From a checkpoint of a small mixture-of-experts model trained on Wikipedia: 160 experts in each of 7 layers.
Below are experts of layer 2 (counted from 0) of a mixture-of-experts language model. Rows are named router (the router's row for the expert), gate (a neuron's input weights, with its number), up (a neuron's input weights, with its number) and show model dimensions 0-191. Each number is 500 + 50 x the weight over its row's rms, rounded and kept within 0 to 999. Numbers have three digits each.
Before each expert's rows: "comes after" lists some tokens at least twice as common just before its tokens as in all text; "mostly gets" lists some tokens that are sent to it at least half of the time. This comes from a sample of Wikipedia text that the model never trained on. Tokens count by the router's weight.

# expert 78
comes after: " the", ",", " and", " to", " of", " The"
mostly gets: " fur", " peace", " inf", " deep", " ha", " Fur"
router:518577568437527497448571420479559530477538464582580437444499377481430521509489519541517492492571584539401453416441503510437437495463453436460474479485475496483468528487504480507648578450490467553487617481486509462576610549558448460531530488537475531429492474528542480566565524515476564563537514490380452460448505542486494548460487505464496460446599480482577495553430479531529533438486499514550534431521575554497452553499530493494546553477484440489445531534519454564502581560506550539484453484488416384562542443585470554540472504537574579357496442557466587511500559432512478456
gate0:374413504509423497512597420443497457539502459503482547429557597534476576525557501548485482553529503502506506408491467422428566566477442419582461470454505551425472499441436542461469569507447512569428477464562487468462496536532417435469498505552489533446380476591408430568466602602493428522509588481494560535458504485531558544583482512457576474527477532505514466542545576541507548523499455566475526496491483504432512475535572492557435581516536428544458469459497487444428551442570622450521552607462480582564503511455541437519508502507516522487465438478489551521530461444600499466
up0:552444541462522567515468456514534450489412433618415392593418568451534498472493403398422569527461548508493504474451523435529567460498465519507582461445453486492582560451424447556532502541513482491497464579494506559529571502475510475435476513498486414485545545524494472530559432438495459461571486396531482561491525492548651525481488478535496435489521602521483457491498518505472572486474536475639453525574483464392467539482477409548582414505554498536485507481539555542487456521467448486518475494503439472509448394425486541483595487471490523514444614610511514446531507581524509550

# expert 124
comes after: " |", ".", ":", " (", " for", ";"
mostly gets: "Be", " Goals", " copies", " b", "No", " Cle"
router:566456566589523497449567451458459524576450428537492589532494621512536475562535460541510456526661596500466555457508528527440519544536518495484447520516502514453542522501407549570542436446486487502457512438443588425504482369570485494479452493428589512497442544580517461515433594530548476453501524514504521431431504502439481498489510455505477478490515473511540482522579534388542465498431482518546477477611504461485478347528403557479472474583506505453439476491414511472475507577501490540463564428494484456525529570417503478495465579582464499583414474511455562458559530511599533512
gate0:509488541530543534501497487597457468503464549557460541500507596548541504466444474617500504484568459534473463571495458436449517640530450525478519517410500618453489371496449477451493475554483471501568530469598484485434480474474509505467545494430474453578435499630421436556511567508522456549539457549540520470471484493471500571517500432566560418513395467473423533538509576530480566479443557590414604448541445541455570435517472558535502521581481445480452439442553412574412536449509548423511545499501500528498473551558476498541481586524404548530465539549443550507482543508514420492
up0:530520438473480584531468490529444498540537397523623504513506530508385537501529512512435465464578563485448486430503498487484481530451513557496488460501483552492542469579391445448550476528518480558530445492560520655546518440553455617489542556474418500495395471577543399510619498433488437513445558472528516527492528543569560555555486531590547534508463610531473492534532498456422487352407467496572557507480453511434379514415525457474487506469461511576439434462526497494363429490540529494469424539569488447525494446501539502545528467481465492527512542551529529505487465501511464540

# expert 130
comes after: "\n\n", "-", "  ", " 0", " 1", " 2"
mostly gets: " sustain", " having", "ably", " usually", " quickly", " Their"
router:461582581517505425531519434525484487488640539536524517407382606507477528406524576547507508541508483676560494507467579510487582486505487498443516490474561430613491452437459559563453520481434464561465510503533550478470474423564483442496507492472511472515438449565475529576471512510460396547469523503498507541483456505498448443482476507504538612613536548419492521505429530442479475498481478515508455592599502536512449470462497544504476468546420481577580508532541503442427529505620455440519590577576587462536499526509407467435520555488570505503512449504492534479572495468508428481
gate0:415440472450567499487489473529546557586556515505428529470506503471457571464410440521595439536519462551542469553583426520435534559526473438432527429490538513512447408489452456449503573564531502536525535533545463547454389527457475496492529450517467548424457452588534552551528602474536430538500528472460473525465469455445506530590565374525517505408528486430513497473404593528405492438540572549496489510471422464529522459429481540495504523492416442520516497439603408564425515555590473410447527520557461549483495455547546614504478452493509586536500436496534478427527454563497436478
up0:533484451497470459535422493537542429588456493525545519500532551388505499548515456458472486443371432459476460461468548518532508489484484540445478493439500514593494472513463523449456624530537519527481467491506573529545477423529562548473418465578555533503512511439529518495491492455468489491454428395440491559473523527484482499483480464482353547525508481466545430515521541513455529470428539531584530377454494493515492554412419445428430452521570525543532451498510558568521493547467469544543414525365438529406455431602405554501578477464553449438477432521495631484529425533585513569

# expert 31
comes after: "\n", " (", "=", " in", " Wa", "_"
mostly gets: " Total", " increasing", " Record", "List", " Active", "oint"
router:561531587546514358566511456516460441562531525531421539414479460489520470440435548465487446518502519531499452521362521433452554467500575470451417456559522453573506435446490490503565514463515414594469487583597432520559504453577443526449483508428496425478456495489474475454515585543442459619470476495600530496457513584586470554496481478531460573472544497499551536521365548452564476560534508516504519551510488538524526451634489422505464528452492441478486472544458547413468399500619516492485485531479534491511456493468508524535462505421527448458491469532495513427567436458544573575
gate0:488490450464496509580548437609444509577572491529574564422525524485458486485514507482477416520510437504547558544492512464381526568577500483581432357553580542532490493411474485465467476403473424448452539462570510498425419473532524514524469525482489466468465523501486494482549579487465465521498558538620491501447548539485437543485522520491440564474465556550545505530515584515509542468551483537430558475505465551569458525508595454476498432632528393495562431459461439517516574547638513489488534580504521528506422522541419500467556430541431427462483426502487604463500492403531462516
up0:581429467494469558544474559518415411430486498524543505503532583486507462517488453439559492506488538418424478418515597488456465457504469586556532561433489505491532472450445527525530505583552520399473509514486495581607473496532488493597370514431552487490529464410489512540467477458472412476516561480601433609491635429552625527508425479501438481532422486566506532454520543473437519456467454606508487516547518456430486549454502442430556536554488498523517412454494424515467542494558505474362467525515534508408586486473478470475445406564472506518525504518511508458452497537566467468